python train.py --num_hidden_layers=19 --hidden_size=192 --n_experts=48 --experts_per_token=2 --d_expert=128 --d_shared_expert=0 --hidden_act="swiglu" --moe_layers=[1, 2, 3, 4, 5, 6, 7, 8, 9, 10, 11, 12, 13, 14, 15, 16, 17, 18] --router_score="softmax" --normalize_top_k=false --routed_scale=4.9 --balance_loss=0.00891 --balance_bias=false --router_z_loss=0.001 --n_groups=8 --groups_per_token=2 --init_std_router=0.0253 --lr_router=0.000386 --vocab_size=16384 --norm="rmsnorm" --norm_eps=1e-06 --tie_word_embeddings=false --optimizer="adamw" --learning_rate=0.0024 --beta1=0.95 --beta2=0.95 --batch_tokens=[65536, 131072, 262144] --max_seq_len=1024 --train_tokens=541300000 --max_steps=3735 --dataset="wikipedia_en"
Below are experts of layer 10 (counted from 0) of a mixture-of-experts language model. Rows are named router (the router's row for the expert), down (a neuron's output weights, with its number) and show model dimensions 0-191. Each number is 500 + 40 x the weight over its row's rms, rounded and kept within 0 to 999. Numbers have three digits each.
After each expert's rows: a language model's description of what the expert responds to; "comes before" lists some tokens at least twice as common just after its tokens as in all text. This comes from a sample of Wikipedia text that the model never trained on. Tokens count by the router's weight.

# expert 46
router:490488519477445534533524477505443550525446521438477540474494460457525463521447466551569546445492553479469550533466470467456470444538438544489469545449553496482555547532460463462490552452533549501475524465521499472475457535462471542535561533469532519537548543544523527446448533523473477556453452450479519494444539462548554535490515545482539538490466538449524565530546443460453464545539477464475476448550519556542542562545524459457542556476537490447555473464452439533562464453449544540477530468435510464449560462485464475461450457464511454476457485444458461558458554541432532428
down1:523508497500556510475509512498472508545445535457492480538457468471420544477490524523538539502545518504425425523508492507430508466518495484467449412514503483509493526530501544497434528535439473398496525488470502462471489496526515542569534503409545530517516554572462424489502591535463428537452442526477466472476547436606473515501497580490531507479449442531509510540452497473470497482543502462500488419538438508504569557495484492543489499522593455484521454433488503466495475488526486549478510469536557521501535498415515486494405456446546568475409503480514504552469599526485498461
down2:481468556505508484463493469511493498509480482467481510552515482498537477456536538471502549500561496489458513497468487532423514468434467512506467511489402505528488516478409514510540564475512491493471498481536490493499442539545438485475585517507516522492533538523463584486437496549503533511559484480550488502440518385621530489538552535474379548557479493559480483444530554507498394491455535500422442497500548522561483513473449551558463487524506532386492530527572489456428523526552514473505525490497483462494552472497425530427529520532513445479475490477565530547567505450508473480
down3:492492436544526464479516479495513499458507524495568506477474423545472435505500517464417472550520538482515462561511466480523478466528520489485447468444547483527458508475442513461530533490531414557456585347500482550481536512560462573458490563457522473538528515498501535460531537474536486476447482470523458480463518521520514512454489505485501498531471469432465512491574520540521568466486509404518455487444445591493548522479527519437592544469556443502480520485467543408502552479483441463596521542443432495527482536513438467460514539453439513508457499481478512449502515533476455510
down4:483526520467495480514460483546458519542536510531397611484472464357481413479516451480549487485486466453465489523607426499509559496518476569489539506536547499462460553525563446507458492457400503468492501458558531515493500441466499496518493427540541494549574487490505456455558558512522538495532542453492566468478485501519529494500480528436448553498562493497494512489507517540462392472497481540515475513570521533479498509474583538465511515507485503481513532484453521475551488542451565439487543528498525570482490501609468521450531561491467492500529460484472515492546431455519484493
down5:464531514509484521547417455444558486516520519511410451496525453471517547538489490513527488525495502451512474494396568537520514475506480541441487536495539561520419539508473524513566528495493505499559548447499541436544519472490486562505442585515518496537431463473503473504506521511492449493530540415539557498596507599497531520565557501585524509559530474520449450524562486574512525457509461556475460514487470517504575509525582444524505528531515513523544486485541535486436555568491441514534500529523566450491510515542518509471505448565480475505575449478551490449477540459548443437
down6:445487445561469541526473472443539572464491446507559465515473492524517507583572465538533478604524510457482502453513496477548523559566566482480537513513508556467472402446571443505521483543431464506473510490471466498498545513434504510513454493582511514523460512471542429526427486495536495526557462503477506478488473488475416523487494523499456562465586472460458479473514460516484494480478501553549524527404524549502576459500473529457502412547508519482489532538467493495474472496450485519514457600495481465566568517510426596577553526449466514506524459501467425505501502479515516532
down7:468423445564495483496517567526500492500464498462497554494509495457547502501471476481466452490467543477579478517518546467492450494519582449541516528524465486541497504486433413526538523521550530544506454530508511543561516551464506517490440513423516501490554524505428532477473518513562519512405557536472435494411514414388459502423574490493441508490406485529527493493434477428475473504478467367465465468477523513551470518514460491488497511527482531539467524432508485449531479441503551481526546443431476460541499449536513500530523482565545551436503480469549513513517471559499498474
down8:516467485466495518497513444519425432485530518468453565477448469406498455522489468535493492495506473534502508539542395427474426391461404425470444540458537530515492545540552472492482506509517488472452478486566512513516485514577462535527528566489495539447557536542541522553561520602475511471477472500518548534519492382554501530524548500481550507540450487476509508470490540494541515515535435483424512463497483517515505545471485480519491494482522470493482397498481558528505452537557476481394484519502476578460497505497431455508514450450518488468477474577445550542494524549518531494
down9:515498496570515481443500478503603466498445473512605483593533516548544515481527478497467469523538474460475499486580444536453453547433483494490522506517478582517541454433497497408444454518521497475526517551502483512477519477497500446460548382578467538505500475531514462425510511495498513474546511499442513523487486462603537503462514577500488467476517458527514473500486516498503450527517501562507506533501498500460535547495445502583508474489471528510436528565444569475556476512468436481459507495530392600544488490484490471514485486459419514541556529544446471422477507488450444457
down10:490549532480548516518506491503513535475494513566515538448430435524510448522476482528531470483489524472491485453569407489479440455549505436518399489508530514534549554533584543490509517564503509452544436448469493545529448500598508503477482519513458460474501540474483508397454476523505492565517427528434529500483508473562508531477498496567568492482473539520397503424571496451497548447552481478468483525569493473507559546506493412544419545530428520486496498422472460444537508480451503543402507524503576513542435494541539524513493474487489473495516529492509541550529486502485545470
It responds to: Sentence-final periods, closing punctuation after quotes, and contrast words like but and however that join clauses, often in narrative.
comes before: "\n", "|", "-", " The", " He", "=="

# expert 11
router:504484522477463575549534482530461550570421493456461553475440478450550476485489475533570527452504537466475530539480454491451438452520485532473469523446525506459535561519459484455453538449547532531484534465531522483451450555465461552543541541462548517525562560526543520489445504507483444532482480447468518500483531473538558513520509574451516518456484521446546523569531472469483454528542451424436467467533528521539515543534522443428505523514539498472544462436480435550532468441466586525536560441451532474443546433490447457479465456447498478489452490422483448503442537545458545462
down0:528548444501530478517559473571467474466481493523515531535550533526517549505440486522471518485517541539412452487545471447478477482497542533506517459505514472418525492534539598464600517526492551553478531461542535556493459544577455389509528485452495456497532493460519473439536582484516500474491577465451540472477530526500535475437424508491523463506528519508488429513480479497519512451549431522567470541529552531479542501562578539479504490500479442478522539465505507558492418533533515534510476482532535572458509486464521379536528426500518550472521550447449503521491493510495586568
down1:478470464559509493489406560496549538445538500451522475521542521528506484436447378448447497503488487528527445515585518502463562454494526452562452494502503477528466421517493505484623527460519539456509479512514506542524488536501544531509580477516472557481484485529491506499431565539473482473454505456480491480546449555494527495531487522482445557494578471433522532538601460510533548499472472515540494515469464528547582543553383533501484618412539452506486510493497468458538464511505495512597467526466485494475436537477485476498463538490499511498502503445498461494500571511528483509
down2:472457432514496535476531504501515487546453525486460503611483518500530540463428422479513460474490509488465454530453471552499453478504557526467461512508446519355526477512499490513563516469515481564556503499463474481453537608485435503494577525503496508550517494488516434481545581545468373521536536456470450503489519515507502554499445553522499470534480533463509449490522457516486441466583462517493451532517494590489526538519526524454492425553451467451464518445498457555486485478486547445476496427570460542461514469463471428510505469436539481498565530521469443471469514523477513530
down3:437587511527466492536513442520496505535460439479476466466489512506454455502462434422535536489436478484542520570498501516540515467465457471486571444546533511510438473468577533475510462481483473544552485496530501510462560493482503587550482480502503495538521531503529505472490569551497507495490422493554494536540523507431493487434460529518514505457536499400474469515511391512508510507457476498536510443422502498475463563488493463539594574410573405505399576492478579456517496545533522520506461468448527524500548507534550451504537469478461550499439568468468510504505466459539500528
down4:490544542502512502466506472550561477502539512470476515407546539440459504569514431484532508526562549514492509533490498469486503463435484567559566389499507531557461447506537473536453426515411569450524497553472473513549458467500495517532512467521528462488466477521549459477493464459514495514461466492553523511517507452406568510485469504375478533441537498455458501496544561476442512545434571465482530470544508452457513509503490568561495504464527416542452481506522507499487522543477482500526558536493513519580435430524504529457494502447487536501426576517591468506474500469449499469
down5:479491491479498501536552469541511519465564480499554472461428509488450550471526509442533561481536508491497561470549454558540532540550457505508532560526513446405494509538550488440462494523546510475606469505531433477507429421473521465523468545470492460504510471545522480475490549458527553526477546531464485456391549482463516451497520496553564554535522416461482459498460514534525533490450524428477475491463506471526478467457382557479546584487446502483499528620525500500572555513475519488582487493503532540532519528524494578508527493423505520496449482479564536465502498550497472512
down6:448437494472510589548564490511530539471487505453534577379456441429432534561553485487550515522524461521517513548554515474518497498482457566506535509508469549551491471531539416413500541466529554519460584497536556502519462464526479430571512528452519540440501522488584518525489429463501572489456534512577538507516501478488530446487426498439479541511546519479490461522453486468542479547503557492477458494555562496400525539426474497447559486481495517514513425473547573491500481482540525508503469498472505520469553484533542565496505481488521401487531485540483517471516470486506463509
down7:392492463476471490500463529520518525464481406514476458449521513480500538509473434542496620479531538547475532532445549474585486481474542549547515427541486513436462447520527473530392551492428596537527475506456512525479464518481520503528496468465490447503453468517546446413500524497527486482498440503529509512503502482488552471495396539415459566439603514506412461529444494504460560549506481459541495549471511452437454496478487558526527511476483459536469493463500550468481504540465537439526546476558467532497487566531534461449504509455513561474478514508483526484497522447498506518
down8:550471513532481473505549467532416501568493444491609553491392514477484497537432494536516455485483481494501535465512484564506541588471494560549435476491459459497562581533486600512506470447468481449486448600519457429497443494569550568484424509487447511552521438554507506462504455501498510478527488487494531492500532419533522515511488493487424448435501472499461454437520457496514506499519456501480486546505528478528471548511517485517497554469521525509512534433508489526554468530504579527512448534492535493483479475554455503507521467494491601476543475519610561543460453472522559541
down9:462515556438519476464487474488487489595492494548496513545506482508495527499541513479564526452417460471516583521506425537549462466484482595491493501481480556506511495490512427454489505457408491526478492498506568463431539529485459399515515538468568588531489554592455514446531482497515471575434475469501523515434523476525462552557519609487498465520462549538510529568478451435485497513522418439465472459571557467517534519510549496500479519497464559483547429507458467498548455481504470452522479469472513450486579449502450493507492463525553410538479486477456494506496492530495454501
It responds to: Abstract nouns and participles after the, a or was that take of, to or that, such as possible to, announced that, first person, project.
comes before: " of", " to", " that", " for", " in", " was"

# expert 30
router:525493533477456539553539473501476582545501566443485522496476419441489491530427477526517506475443566487488495543475478459454474475516459542437443537469567506466500514524464491475506550481527525506523511496595472488506470530454460583546511511473536484530563539517587531436433509538460468511449458466485544516497547449547553558484506502452548511456476505466519527497551450415482422547531431479478449464522547535537537549529514478466524514493527513470530450452415450520510458466466515508449545455402485471453543470471417442479463479431502432539448497468472482534447590519478504470
down1:485482515514465501502456473481522431577483438486516502584406539515462457478410479498503542570526457571538508488515498503517481461498479463496529426518459502536495509480541363477467437529518503491504475500509459448509480491491532430527538499573518440552482506548538412458488527577532458512475489468495510532487567485584508496559496481528532561510518565528549468554406451464435485482518464492459485467469510576536512513600466499520498482514496499484450510528458497516532464526455508545461544532465586482466492453531489514464528501475511443550464497537533465424500589582450492438
down2:514448472573505547495523491487493548520459467499499519524511493478588544497484533444508536408476544489499497457389555519529444416416460540483469493526472473518468512532447489491547508576494510477484510440472494501515463480487485582584537511485545520467474452540443531476455469534454525460443509493544469519557477552491475556470498484496541478447503492597508527562424493510571513490470441525523474570530548489488539530546536532508571446497443547582472465512426532476465379508468564488514477456506525467575465482485422525463429478463536479479512498479513473496477438536487470446
down3:521502491474532522476560541544453524432476535500497522456558507501502508545551480504458439465401483519550568483482466512499540647417514469544480445495480494482500532506529568447543515474499534508502530546470578453487460514536508594496522519447480547535500497565505527454536544471426523475576501580514474510493525479458471497414431491552438475485443530455494518429560535532549481546477485449510526460551445520469476489493511481510548515513504461512496540555583469499546538480568477491479432451512507499545535469548598494569514449561495505447482542489563459499506460475493487547
down4:512488549488464484462431465480491426424491456484514504490522532519425544526507517502461535501482539533528535519498508588481470558537602451502492480496490489499515543493455518508428491527494464481505534467491501541435514459529500487477493558437449544483536463437502452520512535491551514550473535495457571478564542500482554491477561466472416464543508498459443562525424550520451526398482506476559467430517402465460519543450528509467514485495488507561494472525498392530529579430537464469443476488541468503451534488483470542511420469498503499491496421539506521401568491474496590513
down5:461436432480499499554543423509509536453441524478490505489503417411464548601459456502503561487576554484532482471454490479563500501393495551566454389518545504491463562480527449515531530556569559584517532478533496550479514501474493503472522579442452459458540521460505538453498471554540488534564475475477558520518447450490433478518468430489491467516500548464534502411526488507557443569529474504499481502519433475476491509493511537496511468544542540510435434509490482459506540481566584480498484490460526536492534481524499445549494526529517489473471482505489532484566540493434497522
down6:521529534485537512510490478477481390584447494565556527499480390556440489493464510484497550464495501482519504527462499459527511507513502461496481464574515490486496541515519486526490447525498454496487510562472522482463489495497610548523521563478464494527515517514519453535481479462506447523507509465565568528468475521527486509501530480505488445409499575517478527545494486569541529474485463556558514479590432546590414571515537514565515456478436500534413496489522475489459447487554481478448513509485525361521500451484507474529515464464467470520424502513575422466478487547418458470
down7:546513537467486527533450431504503467453466445539469491512435495521556587511572527485563520505456508494430482461492470531517536460531551475520515594510463426459480505499514483490441489502466441506544514448513445550523530509486442463430450545455487476480534483499480467523455512487474475577535540497486458533475478507503588486488572453482491523485564430526491455456491565490501573506520479468424483577507495460509500493477422504465496527474470493455614573567507500520491568508478624512475552466584489435492450491537596562440490504509438504540509470517529549515540485516468493485
down8:502451466522520474433541445578445530446583516578568493538477418549458485462464544505400537514489520521512464475479546439507496426568474525464523487561596476461457441474459511418520476508461483489496509490524511523617590476512492512502528443544478460489466496472481460518526494483470454504567510499421505485495441580525491488493484515532576526541465490452493472514494504556563504515466513472446527466494429455483413441452573486473533477533454552541473539512506538473519536540508453546539424511473516462483501522547453485539490516464454510488596509502518522489547504517501524438
down9:518589536504464449473499423552486446558541552510479459437506507538529517497485457488496444502463548443482526537587522551505490467532452488516437555501527465502453436491447451520455448453493468488545501505603480501526538496500506547565484497496526519496511496525476492452500462495576475555438573488506459480496582480503531496498472518575617562431485437568491510535483504462484505500440536568497544546401529497461493507467412516467525513530557453484486531507446473480528466557456483489478498499446511546530476539470565448431449474501546454460490460533525503579459524483504587473
down10:495462521534455494492458525508460485509524458479472522517479495536510481460443459475561529513473515488523523587507502489569479506561501516456497540450512538475507526417476537483443533450499494509445571446430457589458536543474515514440523532452566503498468487466551453421489556504547439513470477514489497532465437501517500481489560581570461495519485528450476477489611494634451481487498479501508443491511514628570511426443462563466521489493420514532457560454532546449527461473499449459506521566490478462479462538453526541497517496545504484493460484430554524460499470474468521445
It responds to: Verbs of causing, making or using in explanatory sentences, such as led to, gives, makes, using, due.
comes before: " the", " a", " to", " by", " his", " an"

# expert 1
router:495460507487450537528510488526470532529449528452465569438490444472539466525451466558562543473489539490472545557480449445470466473526453538462475564464533483457540531547441459481501534472549523539515559465523511494496451543468437552559525549456535502536530538558520498476455539530460441538447460470467551490474535446500545557496500515458535527482464529462550522534570479468470465540555430455458446459533533543542517553536530457470560546519549441453554471466468464521530461451468556553492558444471518448451542435480482451457471451474537446505478470438477463585454563547451546453
down0:503471479508543507499558547429475555528496502499514472568513506502546508476538462447482466561447430488492481579501447529497492522474450581430575533506508564498567497533538480518539502529478486531588506499472550515573533478510429496562506506581617498536532465493497514405529478442539477531470471573469464486511561562493497501435561501506517513479498486440492437509506511447522508481452461449564464481399513474540495487509487550543553507445478548421553535452513572483539495507531527534552473477531534469565517442503473517545419522524517513497497510448482549452459522461560433523
down1:473526502483526488495475528514503508433409537527524558491559507628530506470456473520560517465525557507488586456512451492525524461498504519502533580470517550466484535545499467497635569511468569494462640423466558536466489443500543429524535500403537500533525523506463509503524543472529499496538499514562433456490479432444526460475522508483484492569481503416532516520532515521514526486497528463511495502579544476497487555484474542479492523534491473435523520520481529454561430406536525466553514457533528486521516463451533500553522592545497495497564513468488504518505492475517530507
down2:502388469562537442469528644552484525567555417515459458495488516527435466549498482462430496498540469576530442482440509497472531502483561516496522416544479483547497527503488458469511444515489510558617422515456507519523517518511494516503469512569498533477472502480519486513540441487511494488537567531498489429514449445478447458534470592471515488428494532515409477550461498454488474467443425553490485521486537526478489549483517469513502484506537503492469467605523511427442514486448531485473502462556492479545467437502470514520600549525519480490543529514464470486498486504471490522
down3:492455465408533543441502515484534466463471454543504492525481471558494523535487523512513509429499472502559473592497494548399497450495471544570552470587544417487468494543537513503522549503402480494452585488517518494493507496488528473520589553400503503493524494495498431408502463428538497559497492551479477539500516496535489486528540482532548505450484485436504538521513503505561517551498509508472517514474475480498506537419495462447493452461463535464460492496473552559427538497531545518491545409532568564473519525517539471612411456495573477539488511553489519519440504466510480480
down4:467497630476475507571553548452542554485490476555532509542468589452498479490522561460471514510533482509523500477438496538503543482530493516495496475484466501488495535495535506606441405513531557546510549508503518502444490523480530524518486330507522500530537487523541496495476538516496511566491423453523515497532431516510468426495501503466471498547504551523509480503494474508520483426412504479535554574557486399498555538533515533530517478493527524503471538486516426468476527491551537459462471527501453569558478502499596511477569462479457493588534478543535573508541466499511539505
down5:539501560487484475506485426527461468512491441493446508556515466482460511438448475448610530464525495549513525465572490487529453486512499578516522464463453486486533515513465489544548572489533507490517498498531479526500517461510464572484532584452519566459443465512465492508448489401509505510552555508525520499475524520540495451506456474524547500540468444517432554500494460480562520581457504408497468565565477504439481524524461560526520456579523536586539462488438405513508376503565455506560531526438562526521471492493455482512523549499537505490497535534570504559504483534468496540
down6:461490564521482518532523449458491475531482548527551508491507519480529475503511567525523461436491553482519477480466586487456467505500437469507466510442466529474511462463509467501477504511473502424483437505511518543530545477520514579522481561556530517494433581424459498455441448564571444484526558517546508484422508477529528510519507562490499589428469523437468515510469528459554528477484597515396499546501478459494518466538492469484487421564479506564507536553564466514470525507466480517520506550558545504542466404485440529533516469471568542508566476504563532585458524474434451456
down7:550509461488451417464533476557446511519532581520508506488511500559537515425435572506526512547475432513506499517492483460494522533482450452436467509506552535550434514468439507540576532530410477461414525490511514485545564480585431415456522591559443507509450516457520555522482494537478548494455525600537455541483467496505501456473471466504541509516547504530504484550508484496519533525507483511436472472416546501546489448557454486441528534443454506470523488487446486379511505498468498513461527468579467413479502509503544490499518516518561456500535556467514507479498436555503491509
down8:542535552482528498598513488539497567541512522467485503548534525456515492444495468432465484480598525535524432507506546491447549530551581549461504499462595484485464481441585512507503448559516510507490504472510490502458518574468550458463491481527519520496535515524424476534534502512562529507491492457446526485495481583427518540521507517510501513468457492398492463490474507485539517456451471483483595469547569566480513533519496583472513501565523543567495558496518442558509528439485539554455505443495434516429468506513456439439523453436451489542513492519577457496522539559512465439
down9:508481460537512497492535482482524488470551467482472467454525498471499579513465514431546525453524562485514508531535509487463534553556477515486470483459533488486488504475440498457524489529589443523490525454548540453487507495523445512443437518548541484587610528496537533485530486490443413414540500514450476452544529534520584549481507509496468498553543476527504484482539544519520489548547467520544430458480548512431458493531544548583534564454587370560506496544558515498501473543473500506490508484503590522419477503500496485464430500431549537457497514546507462440460575484485555471
It responds to: Closing pieces of names and terms, such as taxonomic endings -idae, -ensis, -opsis, nationality -ians, and -ologist or -ica.
comes before: ",", "|", " (", ")", " was", " is"

# expert 12
router:505502535462447532526522494515478537533432512455474542458477458477506461547464445560509553444481547462469541529490491441481473473563472537455440546463534474450562543562466493461478506439560520533490526464534517472487466505402477572533565569470519510544538527536565505446450516497486470545486453458480537526427558451533531574481483549453575505505459530435574533518548441492464418527558460465493473470517523539530552562534533448497530548510526471457523463467451496524557473463448549530488515469454514489492535471474463434431504447420518434519474496498443443549442516524469534466
down0:504498498581574548452489486495470460517464519495472556514477504496501509551538504473523513456458512494555423507403531480484426505476515502537502517511442559434469431490467474517536490429506482519533465503522480401425515528438480552468530517413515584566496461487530538496545472510489544462527500560498410449525553575511473570464574567537416487529454517485509522444476510493485473461512491374511486494538515488473500456522521583555467515532528497446578517558493514537459499568466540520513508549558448527495545520479525475575488474504503541517498516535451501534509555442528571517
down1:477515578506482517559453457412516521549551508520553491421477522513453507549481586509508499514519453472490532498489437474564458534463540433467492528387493495521497480445492474577481466440490564446453512518519445472481418533556561514521500522581527456450476496539434498466439495509515471445484481461535488483504504495556494433507498533422480536509484495509411505539538480511496534479509494518465531498518499509507489488559502411472541421444528504539574458514557454527497423510464439471443499548512606450522506518543495465476494474517476465515431493472576456478499518615502527493
down2:459434556515491557534459478503528521428549461543519572500472418584494519553480496392582517456584526449493531588440478480528480519463442530511373517555486551495468477472497474454524429487548476523484480499502471496515514480432534517535556466488496454555470528524485520507465501516556466496415499477431481482548511566510481488473539473547589521488488527486588600492443481496516488484541487501450481516505542518480453504492455491493478533435459479469504503509460508507579508479477479515423513471491468447462456471482502530452513528474497413453496483437447534561512428548463495474
down3:495458487531530504490492515476519495555527438467507514458515484531524501512542602440422462487506438467513500522612529526497528502453461453462500547511468591500440526484565457502530455490512434501563431542436476503519460522522491447557459479516518512527451544518533485553509441513563481531499584467502369448489489571548419495505498483501410483468471446555485495485443524491476508446503530550568550477487538486536501481479556507527516407400461474569437532559526518526472440477533524490464538533536455527498467473445529522551495518542425450504489477507522518486518449477529477527
down4:500509461478529528462498516555490497518430526429479598468534516526545486587478488490512520448478509475534532502467475492546492545492527534493461524508486508420579541560457478461484478509483540494475545482487516508430481521490458490492589442491491513636504494507535505531441535498395418522501451491480442422507539486461498504428529500578460504515468520469474492464556486470480457467472394498442463493553545509519464454431488424505443568486516441459540516493510465434452531550534532537523523512495411475515520425520504483488522384519542500467515456496471462505479526545471539560
down5:512530468460481411537510524444559552449512520509534483512489455491502520471502496523568500475572459502518514488585490476441603473526459477484461473494515462509439530478512543516520485539545470446446469534488432539568562509575495481465472450501511439379423541469489482538508519553499495532532547494531530511470472528532518480477463429440561520439509461573421467482505574508530571529533465590520467511483453514517493552534478462466480478394479500530513451460436494460478550522510473416467533468514492480474471479524464545464504538520513476531478450483573561453521520569482425469
down6:516514536444479483473443561539500463498486511480501495504466517493557547441535468470509539493466374461511494527485469440537459583571468481490551473517522487503481567527504523498501532472501538477463504458500586437497519472457473507427460554489555544451527517509550483470533584528491457481502513480423476510481512489451427431466499503418503517420541422560595543454462532439541432506463531516545480546479542590544465528454410484533522430516559474501472533520442530450499492557535468495486487404497504472525563550543459446526455558499480504472526527503498509488526533531467472459
down7:598547553461504457503467451496450423486483505507589468469503476469507491494532521504522413531508468519476504545566557427448523442514545483497487509429466511569489528484536530548496487499480471459559487537487437447484527460557440495492508534466518486503507556565523482501484523452430535583442538495478584491494517468484532553529532476461492446474485486554505473530502520588435535471501545541498593491555532520427529535503535496508397534500533563490515488482487523497553498416469517494490498496473519522482480486550476460414463498461484418525451462532501588362493507490509517550
down8:508524482483459519542511477554396501460439454533573521522507514454479546491544479519455442513442460521529497454532546570490467525427588511475512486522483510543482519528487567560459528505520511526444499505563463497410526380454532403513462495528457520487537535504522506528533529477465524538510441490469545521461491538515524524429463497535488473472548496522494493530499447506478461509546491455558523503455509467459469476495530576492585464556539510443485546489490499559467511511525501369546527464524499565439506529406503440493512526587445565528499520587520475450552521522524462498
down9:576475451495478476498594558461505507449526525500533396561562516516577483463479520524475448496473562539492440457570549507516531503480533446520547492510561452495521528488557502529519499519433456495503518535438480494485543530495478518455526524520422493479538425592484468501501469525444551488487467572503519504484460459549497466428471573479496498529525512523471528559540468537460457521486554530545544441516573480526512513515534504466441439455534557526536494508519535525508466485565509468565423551531508575537557542504523515543470565508524560487510498606547509446511548413514518570
It responds to: Sentence-opening After or According and approximators such as about, nearly, over, plus born and died in biographies.
comes before: " the", " to", " a", " in", " his", " that"

# expert 2
router:498494527464443546525546467528480553567448506477480549463470490447550448501441473556545515434464554505450537530471476456441478461521461547442468574460550483480553533547450485459481530440564520537465521452521554473493439537461452541534555543487541530540535557543539523459466545550462463531458472470454532490443512436508539529514504565459530541459477512457543568533549472469456447525538464459469460449524543560542540556549569445487541541463545487462546465489474460527544465469461541512492545467440529459448532457475454456441471447462490491494457451488491468522454548567458542450
down1:574499531412517514463457517507511509454447454503448491515523457477497477509496436503514512503518512564519530457512599474481532451435481436502488509502571419463475445494475540484446504525438426476463542519571523473523533468458502502496544520470430438545525542488463517506568548512519482454537466611556452529456504526573558583492509501491434464410475535509509489511464438426529540479573522516549479558547489579500474488515464502483539555539562469506489439514529511540463593440433460472533502435516478544504553482473512468432488521543523555506511560480480525530482504553485517481
down2:541525520521519496463497510539550503524539403479486476496540577448517509540517501564498519555458501456478425478591545505533480454463471490513446486502468481462486527481497474524521394535509546529557488549525524451567522520495488558551505431577510583484450462530472500531435464481418494516470385522505475472569518518569505453494522476446531525466560451534466495515503557496515533432443488527544542487415508449467517496578430494524502447460497509470502578500483445531464485479549444521487433502503477511567523479492518544491492518504508468594553530531508513464409487437524461563
down3:478521456521483559557575479432570503516494474522500423507497522498474455495543539469477553508504583524529427424546463430501478525490495445495518513523622479626535498492517531452586500497466515535504489439566463489485499498496535465454527513501477517521527540486488495497469504468519480513460547454504504500431505450491528467492442492476497506498489470426424550572579488500474501568488497490461487512492605496482498486550466517532482525500453581476453558551465570521561579497566528520560470534508484508497454461516477533464500465477439585504476524591594509488539451488505525452
down4:528516549466560454465493489515477423517477538572505480482494544501523524458461544511518484536485547533464479436488436491561594523478480511416480499410491392472493444529541474416470454497457459522414527553489447460486487542525490487406491520514465512449473498495484498493562519511494516527488540565479495468555504508437458513550451433515447461559407468550491537521522469466476471532484445564468532494493559536475490500526512541521466516464420453399484449544570455525513451525489507554539495549493509491506529478436521526511534506546436445565578492486550451523543499481473456452
down5:519452481553498520489493499499434542507484491465483510544528504454473447493508538449513544527495514516424517597564510480508515464521552536504457512552513492484515419526465496502444550422516466482487521506505476440477452488533510467555544511480491507586532459470510525428407494464511457515444463438546439475491558465535581440581493493505477581499579556428514455498505490524473462485542422579437524469469479557432507490416522467518518575491598548480539498453477551501424530494483519522562457504532460480433540547483458502494498484479442512501404479427486525488469508519461524500
down6:435463476481466519540436506472471488465484553505488487507541558458561535514500530494489406504475519463503600616515477560469510531527493447532455561486470584540540520495528513484483534491510474494520511486524477460467438491472452490475455553469443432471571542564510457474544462533476485548521475494460453575525528410482500525495501508477597477479545495517501490493521559517528424432538464472533472481455525508502513491462538462444494527512451482447431530489509497529511466548524569492501504476474477423566511583539440457498516557520490465558525418472449483508457508574399585482
down7:588505519482515449430490494591414512496497525501492492446508485465493462493435470504464546535473570470501514506522468495518529475475428473463473536570473423450477468490482467482504558470497506458496542493451574420491500522542496484514499459522488476525494475484527536501449586526517421459507492469568499495566447431481537475575546493555528562524453493449498539576518503511508477430570523454567508413533491495504478562472601504502552570519520444532518501474444520460493486476536473487506427475493579533439530453393478513516507511528449591494488515513443446549512499453443495499
down8:480499450530535471518518543507553451527477505505530554482468467492607494441542510454508525604537541526532581440519568423485535549507437505467507445525491544455539514500457416478450487534500539495468477508518461518439450557466574545543515474502425517523470556489561521464498521485456479507525517523518523516513506548489459482472413535551495556490393448505503518459424438512525515539516490476462539476577467430527490484492468485490522531520477528558486479473547465517439397463413487499473428563540506495529498498540519465566526522505542463458562486567469511531455472422485524533
down9:459546571403515479523459442429526425558483522478511532520494435496472500505522426504521503489504413515515466567476472465462442581461485500504459481513474510477517509519512518528469537503481497501536492516496444534529442581514500506591539496459512506526473507545460531527513543502502487587487510485522473481496503480526483504528536458494547496490435542593521488455486472481525478512512484516513474522489437551534485523472492457506443492543518460535496417466485446490559430449443506438398488469493553453580481463506462475510529440423602518383453422456438435504463497528438494567
down10:568502505446501415459435504569469499598477504495450482509541544506500507494519534515498465474417405525512506549528517434527488526476523515492480552488447477454561497571478520502464455468526407477466518536580516514537554494530457513521557477457504401514451476505425506548487588524546492510479532432529462516474484438511498447528512498482511572486571548482547452552486441538500562523614463530485462477486445551500448557545511511453579534496495519495504467459514532480439551458558508489509512421554567433550523464508435516501495556534477492525505469459475510470485518547506486524
It responds to: Verbs and nouns of leaving, returning, transfer or death in biographies, often after his or was, such as returned, loan, resigned.
comes before: " to", " of", " in", " from", " for", " on"